Experts of a small language model.
Experts: 16 experts in each of 12 layers, 96 GeGLU neurons an expert, 3 picks a token, a sigmoid router.
Below are experts of layer 9 (counted from 0) of a mixture-of-experts language model. Rows are named gate (a neuron's input weights, with its number), up (a neuron's input weights, with its number) and show model dimensions 240-319. Each number is 50 + 15 x the weight over its row's rms, rounded and kept within 0 to 99.
Before each expert's rows: "gets" lists some tokens that make up at least twice as much of what it gets as of all text. This comes from a sample of Wikipedia text that the model never trained on. Tokens count by the router's weight.

# expert 5
gets: "s", "ers", "es", "ation", " season", " University"
gate0:60 43 54 50 53 58 55 30 64 52 26 58 48 43 74 45 50 48 56 57 59 47 30 62 68 69 24 73 61 78 57 69 64 87 55 70 52 53 35 75 45 45 68 67 33 34 54 33 53 34 54 63 41 31 90 43 25 54 49 44 53 50 64 55 51 76 62 70 46 30 72 52 57 54 62 89 75 30 25 48
up0:60 40 20 64 53 76 60 35 38 42 45 45 60 48 55 46 50 43 72 56 59 38 56 72 54 27 78 63 81 59 47 40 65 45 61 59 35 31 62 25 39 35 69 60 67 32 65 29 48 45 75 70 64 65 38 58 49 27 66 46 45 51 68 21 34 84 48 44 37 32 53 58 30 34 54 68 45 63 42 52
gate1:55 33 42 42 69 29 49 44 24 77 63 31 44 45 26 49 47 57 53 39 33 29 35 52 49 43 64 63 59 39 43 61 49 64 67 33 18 78 49 74 38 48 58 06 32 48 53 46 35 36 60 53 53 60 29 44 48 61 33 30 40 44 40 24 44 43 32 68 25 58 31 38 41 55 68 63 63 19 38 73
up1:47 43 54 85 43 54 40 48 53 38 47 29 38 12 69 40 38 51 62 49 34 33 62 51 83 35 42 64 42 41 51 56 28 46 64 75 63 25 49 68 32 31 48 71 31 58 36 59 45 43 58 67 63 28 77 55 42 40 52 72 64 51 52 50 71 60 45 54 62 53 54 35 43 47 33 42 43 34 35 45
gate2:53 82 65 39 65 45 60 50 49 73 58 55 59 80 18 57 47 56 30 53 84 39 25 51 49 69 41 54 46 29 66 14 55 57 36 35 49 49 16 55 72 51 64 32 47 24 49 39 48 53 55 71 55 38 40 44 71 59 47 41 44 51 59 62 80 38 46 56 41 35 22 44 67 44 96 47 37 58 36 68
up2:35 56 41 46 31 53 31 55 55 41 55 88 61 77 57 49 68 22 62 60 63 45 75 56 75 57 48 57 30 58 40 36 34 71 46 39 37 37 34 68 57 51 37 17 41 61 76 09 48 48 61 60 48 46 70 52 55 44 51 80 68 61 60 56 56 16 67 86 47 35 53 15 55 55 68 74 51 53 41 49
gate3:64 61 50 57 55 33 59 26 59 59 64 39 67 64 60 67 60 28 47 48 60 47 56 56 54 70 69 58 64 69 30 49 40 64 82 57 51 47 45 46 73 46 44 43 58 30 41 37 26 75 32 77 29 55 49 48 48 48 47 46 47 49 35 23 39 48 26 39 64 36 52 48 95 45 48 41 35 62 77 00
up3:72 52 60 82 54 61 46 63 30 67 53 56 70 29 59 52 40 58 46 58 54 31 48 59 39 51 67 65 38 38 33 59 30 58 58 70 54 75 39 16 59 66 51 67 59 41 46 53 74 55 41 60 55 90 45 57 77 52 55 56 40 57 56 48 59 48 62 59 35 58 53 34 43 56 55 44 41 45 46 52
gate4:49 47 57 54 69 36 63 67 36 57 67 33 35 42 48 48 71 18 57 28 40 49 15 45 52 49 66 49 62 50 57 73 29 86 33 71 52 60 63 67 43 60 28 59 39 78 73 57 18 68 48 65 43 77 40 60 58 64 44 51 62 48 25 43 24 44 21 51 63 50 53 53 37 29 63 24 84 27 45 27
up4:48 47 32 53 53 43 40 56 53 39 56 44 60 63 49 31 48 30 76 70 41 65 69 64 42 44 43 67 44 46 47 43 40 50 50 41 64 58 47 38 62 59 78 63 45 15 59 57 94 70 57 75 71 60 49 28 48 19 45 48 07 34 49 36 46 81 49 45 45 53 38 75 47 64 23 29 76 59 72 90
gate5:51 23 36 20 27 58 58 21 44 45 59 72 35 38 41 73 47 59 50 69 04 40 63 75 40 39 47 40 52 36 67 57 55 63 47 53 62 33 64 63 52 20 58 51 53 26 42 21 38 57 48 46 38 58 49 47 54 26 41 23 72 30 59 60 50 53 35 24 45 58 36 53 36 69 70 54 59 21 61 52
up5:27 59 61 52 74 59 37 63 75 50 41 53 73 83 65 40 53 66 49 30 46 45 31 51 79 61 47 62 58 78 47 36 59 36 73 44 25 54 67 50 39 58 34 25 36 55 57 53 49 40 39 41 50 73 49 63 65 47 53 67 57 59 45 47 38 62 59 54 62 64 56 43 30 50 68 34 56 51 55 30
gate6:59 88 48 47 34 49 60 60 51 64 47 72 31 56 42 73 49 42 68 20 44 55 31 43 57 40 20 45 83 38 62 63 22 42 20 44 46 60 37 44 40 33 52 69 26 63 38 47 31 50 43 72 25 77 64 59 60 40 67 76 67 63 52 37 63 50 63 57 66 52 52 53 61 54 73 53 69 72 72 45
up6:45 13 50 51 40 43 48 46 58 56 65 55 53 38 65 56 56 66 52 48 46 47 67 81 73 68 45 53 30 58 51 12 68 55 39 81 52 44 58 45 54 61 48 40 59 40 61 97 41 28 64 55 45 17 56 67 45 33 56 26 30 47 41 67 37 57 33 83 86 48 70 53 43 57 35 64 41 56 53 74
gate7:69 45 55 49 34 67 48 39 48 58 39 69 67 52 60 41 41 67 34 45 52 73 31 35 36 52 52 69 27 26 49 56 66 41 83 58 24 35 52 50 71 35 67 82 43 50 34 39 44 63 70 82 57 35 57 48 53 42 71 44 50 47 39 23 51 29 53 53 53 62 24 35 66 53 47 41 41 30 44 49
up7:49 30 56 51 41 29 68 58 47 53 35 37 54 68 42 42 59 38 61 39 36 48 64 60 26 62 53 39 59 52 37 80 45 33 43 47 30 66 61 22 62 44 22 99 37 57 26 57 50 45 46 35 39 36 64 32 36 53 21 30 42 35 65 39 47 49 37 40 75 63 56 29 10 50 59 29 56 51 52 65
gate8:39 58 24 54 67 37 53 50 28 55 60 25 56 25 48 63 44 60 42 42 38 57 19 57 44 61 46 47 41 56 45 58 48 61 45 54 46 42 42 38 51 45 56 44 31 33 65 54 71 61 29 84 56 34 49 37 43 32 55 49 48 32 45 61 62 48 39 59 67 68 72 15 80 47 25 62 46 41 68 69
up8:44 47 54 51 76 51 49 64 45 63 43 49 53 17 36 46 53 41 51 57 41 50 71 30 80 58 40 28 39 51 56 30 60 40 50 63 50 53 29 78 52 48 52 39 61 57 18 42 55 34 17 52 54 43 36 54 66 50 21 28 54 68 34 63 13 47 32 62 48 45 48 67 51 83 47 73 62 64 61 50
gate9:47 63 50 47 50 58 41 47 47 61 53 28 41 50 70 28 35 51 39 65 75 52 54 38 51 33 63 34 45 53 57 81 22 46 49 65 15 43 43 64 49 45 79 48 27 64 58 40 54 55 52 34 56 51 35 58 50 22 39 55 55 30 46 51 31 80 49 56 47 70 76 37 56 79 19 31 15 28 24 46
up9:43 57 59 67 77 59 29 53 50 75 44 39 58 67 46 47 62 42 42 53 87 78 31 35 66 53 59 63 42 56 35 70 45 22 69 41 21 77 44 41 54 65 36 49 57 45 57 35 45 32 36 46 63 73 82 77 40 20 34 45 42 20 64 34 47 49 34 61 42 49 31 54 59 32 54 31 35 83 63 52
gate10:51 52 21 22 69 35 30 27 25 50 42 59 69 72 40 19 48 36 60 51 39 55 52 70 35 32 51 44 46 42 43 53 62 51 42 25 46 68 59 48 54 68 40 45 48 48 55 38 38 56 63 10 62 30 80 69 48 47 17 13 50 35 55 45 50 44 39 51 53 49 67 41 46 62 30 57 60 54 72 50
up10:48 51 71 46 90 37 46 49 62 29 50 41 69 51 61 32 70 33 37 48 45 25 49 50 41 33 27 82 65 76 61 36 52 63 20 56 51 66 53 71 35 76 37 48 44 14 73 66 30 47 72 30 33 36 48 63 47 54 66 54 50 65 53 60 53 59 53 50 74 38 58 50 64 34 54 55 74 52 92 64
gate11:78 58 48 46 52 52 36 58 34 38 72 61 67 29 41 30 67 66 47 52 43 46 37 26 42 24 43 53 76 48 65 48 52 76 50 31 48 45 52 63 45 67 73 54 51 61 64 65 52 27 32 38 44 49 24 73 65 42 48 56 69 38 60 35 53 60 69 77 64 34 55 72 50 44 35 76 37 59 31 37
up11:68 39 33 46 41 40 31 47 70 40 79 58 56 45 55 51 54 63 41 72 52 33 42 53 37 70 36 52 47 73 51 55 43 69 44 48 46 37 19 64 67 71 39 56 50 56 56 52 48 77 34 50 41 44 70 58 58 59 63 45 47 49 43 34 58 30 44 50 59 75 77 52 55 52 82 22 51 40 34 46
gate12:26 43 18 60 67 60 51 53 52 51 39 65 96 28 59 49 34 55 49 51 50 69 51 74 65 70 52 65 77 61 82 75 25 52 38 60 72 87 48 56 60 76 49 46 58 28 54 47 54 51 67 83 45 77 36 48 56 12 45 70 37 67 50 58 22 47 66 67 45 41 70 25 38 67 59 30 51 31 73 60
up12:77 47 43 44 75 49 37 56 38 49 25 31 49 41 57 41 49 66 50 41 24 73 43 43 61 69 46 66 57 46 38 70 21 50 72 44 42 81 43 58 64 58 55 80 72 49 55 38 43 49 44 20 54 34 73 44 25 82 46 46 65 40 55 35 70 60 19 54 44 35 58 63 72 58 44 48 66 53 56 58
gate13:37 46 46 46 32 44 62 57 32 68 66 35 19 29 65 50 60 70 80 48 29 47 40 50 40 52 50 55 47 59 40 38 46 67 49 59 61 49 48 47 58 55 59 25 58 52 55 49 59 26 29 42 22 39 57 57 07 28 48 54 49 51 64 68 60 35 83 56 72 39 60 54 27 60 58 14 20 57 85 19
up13:61 46 58 39 44 24 60 69 39 43 58 58 33 53 69 37 36 59 50 61 52 37 25 73 29 51 64 49 62 29 68 37 55 80 43 27 55 56 46 48 67 71 68 63 24 47 41 86 73 78 17 81 73 53 68 50 46 57 39 89 77 62 44 57 43 76 37 45 49 62 32 32 43 50 68 39 66 50 39 72
gate14:68 57 52 47 48 60 50 54 37 46 39 30 43 45 51 87 69 64 39 57 43 50 25 65 63 61 75 51 49 46 61 44 50 52 55 70 29 34 31 85 48 47 59 49 59 28 61 65 52 41 47 51 59 47 21 50 35 42 60 69 62 56 38 47 55 33 43 44 43 71 26 54 33 37 27 61 66 50 61 30
up14:41 57 59 66 56 44 56 33 55 43 67 52 47 59 54 46 41 67 68 45 57 55 63 52 46 43 63 60 24 67 53 44 68 44 41 49 42 40 53 41 39 59 51 26 43 36 30 57 61 72 33 38 70 49 62 31 54 32 70 55 53 65 72 57 32 78 51 45 54 38 54 44 34 66 57 53 33 73 64 43
gate15:46 31 43 37 22 49 33 47 66 39 29 40 60 52 52 62 85 55 51 64 56 46 64 28 61 73 53 49 52 90 47 36 63 62 33 56 45 22 56 81 69 55 54 36 48 40 54 38 29 55 45 43 57 28 82 40 33 49 68 46 61 46 40 59 43 53 41 84 54 43 35 60 31 45 66 41 44 58 75 58
up15:59 73 50 30 84 63 52 45 60 42 62 61 71 47 69 62 72 86 56 33 48 28 66 66 52 75 49 68 33 57 59 48 57 42 41 63 72 38 43 51 46 78 53 09 67 71 34 51 63 61 64 48 29 44 59 59 72 52 43 65 54 49 42 42 36 62 63 43 58 29 57 32 37 64 46 49 46 53 58 45
gate16:37 48 36 59 60 48 64 48 34 59 55 48 57 27 16 55 72 74 36 63 45 41 51 33 24 62 73 63 49 57 36 68 29 63 54 46 11 50 49 36 39 31 62 23 42 52 53 54 30 51 62 55 60 57 32 64 48 46 53 70 59 60 51 57 50 18 47 58 56 53 15 03 36 55 25 34 55 36 57 73
up16:48 52 78 58 60 70 43 45 42 63 60 64 43 30 43 51 54 81 67 56 72 58 40 52 50 27 43 68 44 38 47 83 77 24 32 59 55 40 38 36 62 56 55 26 35 73 46 59 34 35 52 71 57 64 08 55 48 35 46 45 73 79 59 48 50 31 56 57 50 56 63 55 64 54 67 55 57 17 24 68
gate17:58 37 50 72 56 65 45 53 66 51 60 53 50 74 62 64 66 32 57 33 61 60 37 50 47 45 42 69 56 33 46 50 34 77 58 50 39 58 57 47 69 66 66 59 37 33 34 42 51 61 25 63 74 41 59 26 54 18 42 43 47 51 50 32 29 48 39 55 53 66 53 67 64 66 48 43 47 51 41 81
up17:37 49 33 60 63 73 64 65 75 57 63 53 42 57 37 61 44 67 37 24 37 48 27 63 61 36 32 45 42 33 30 42 66 54 48 78 71 59 58 69 35 23 31 45 37 24 60 30 54 35 23 52 54 56 60 71 55 25 56 20 58 41 71 52 41 56 49 28 49 55 38 53 30 39 53 34 66 38 47 62
gate18:62 42 62 51 33 47 56 53 18 52 46 59 31 35 59 72 62 61 59 71 44 49 32 62 88 64 46 47 35 29 31 77 24 58 26 61 56 58 35 44 77 49 35 55 38 67 47 61 54 47 78 52 57 35 33 23 27 66 39 46 47 73 52 47 46 26 50 40 47 51 51 36 59 08 51 51 52 34 53 80
up18:42 64 34 29 60 70 63 47 43 71 07 65 60 60 30 72 60 73 58 41 60 47 39 27 59 40 39 72 08 55 30 66 49 71 41 78 58 31 56 61 61 53 41 00 13 33 53 46 72 73 62 61 39 38 47 71 41 44 50 27 46 44 65 68 36 33 36 50 52 48 56 48 47 42 46 37 55 27 49 61
gate19:43 40 14 58 34 33 57 25 76 55 61 38 32 28 37 22 63 44 53 49 38 35 59 39 58 46 30 47 85 28 57 62 54 63 35 47 72 55 22 81 56 64 41 80 57 53 49 78 29 34 62 73 69 24 42 20 26 74 46 37 45 57 26 48 60 57 60 50 40 40 41 48 70 61 42 60 53 80 43 49
up19:34 86 39 48 40 56 48 57 54 17 59 57 62 44 53 36 63 36 28 49 38 55 46 59 49 31 17 37 39 63 27 75 42 74 59 53 53 67 71 62 52 72 54 51 75 70 70 66 47 48 64 48 49 53 37 80 32 65 50 62 51 56 82 65 40 50 67 46 54 46 74 46 66 65 27 74 51 35 52 49
gate20:45 54 36 55 59 45 60 67 47 41 41 71 64 39 65 58 17 41 40 74 49 70 20 55 55 51 41 46 48 45 17 66 52 65 48 35 67 66 28 36 55 56 52 49 53 26 36 42 63 73 43 56 38 35 20 67 62 54 65 52 56 48 53 62 44 38 47 49 52 53 70 60 25 47 23 54 55 74 68 72
up20:44 52 70 55 53 22 50 15 55 59 48 47 73 52 62 71 83 41 57 67 56 59 71 39 24 63 34 37 42 53 56 50 25 18 57 54 45 47 51 59 61 62 00 41 62 54 53 21 43 52 69 64 53 35 42 50 70 48 55 55 34 49 52 30 32 62 43 69 55 22 60 44 69 49 58 35 45 53 43 61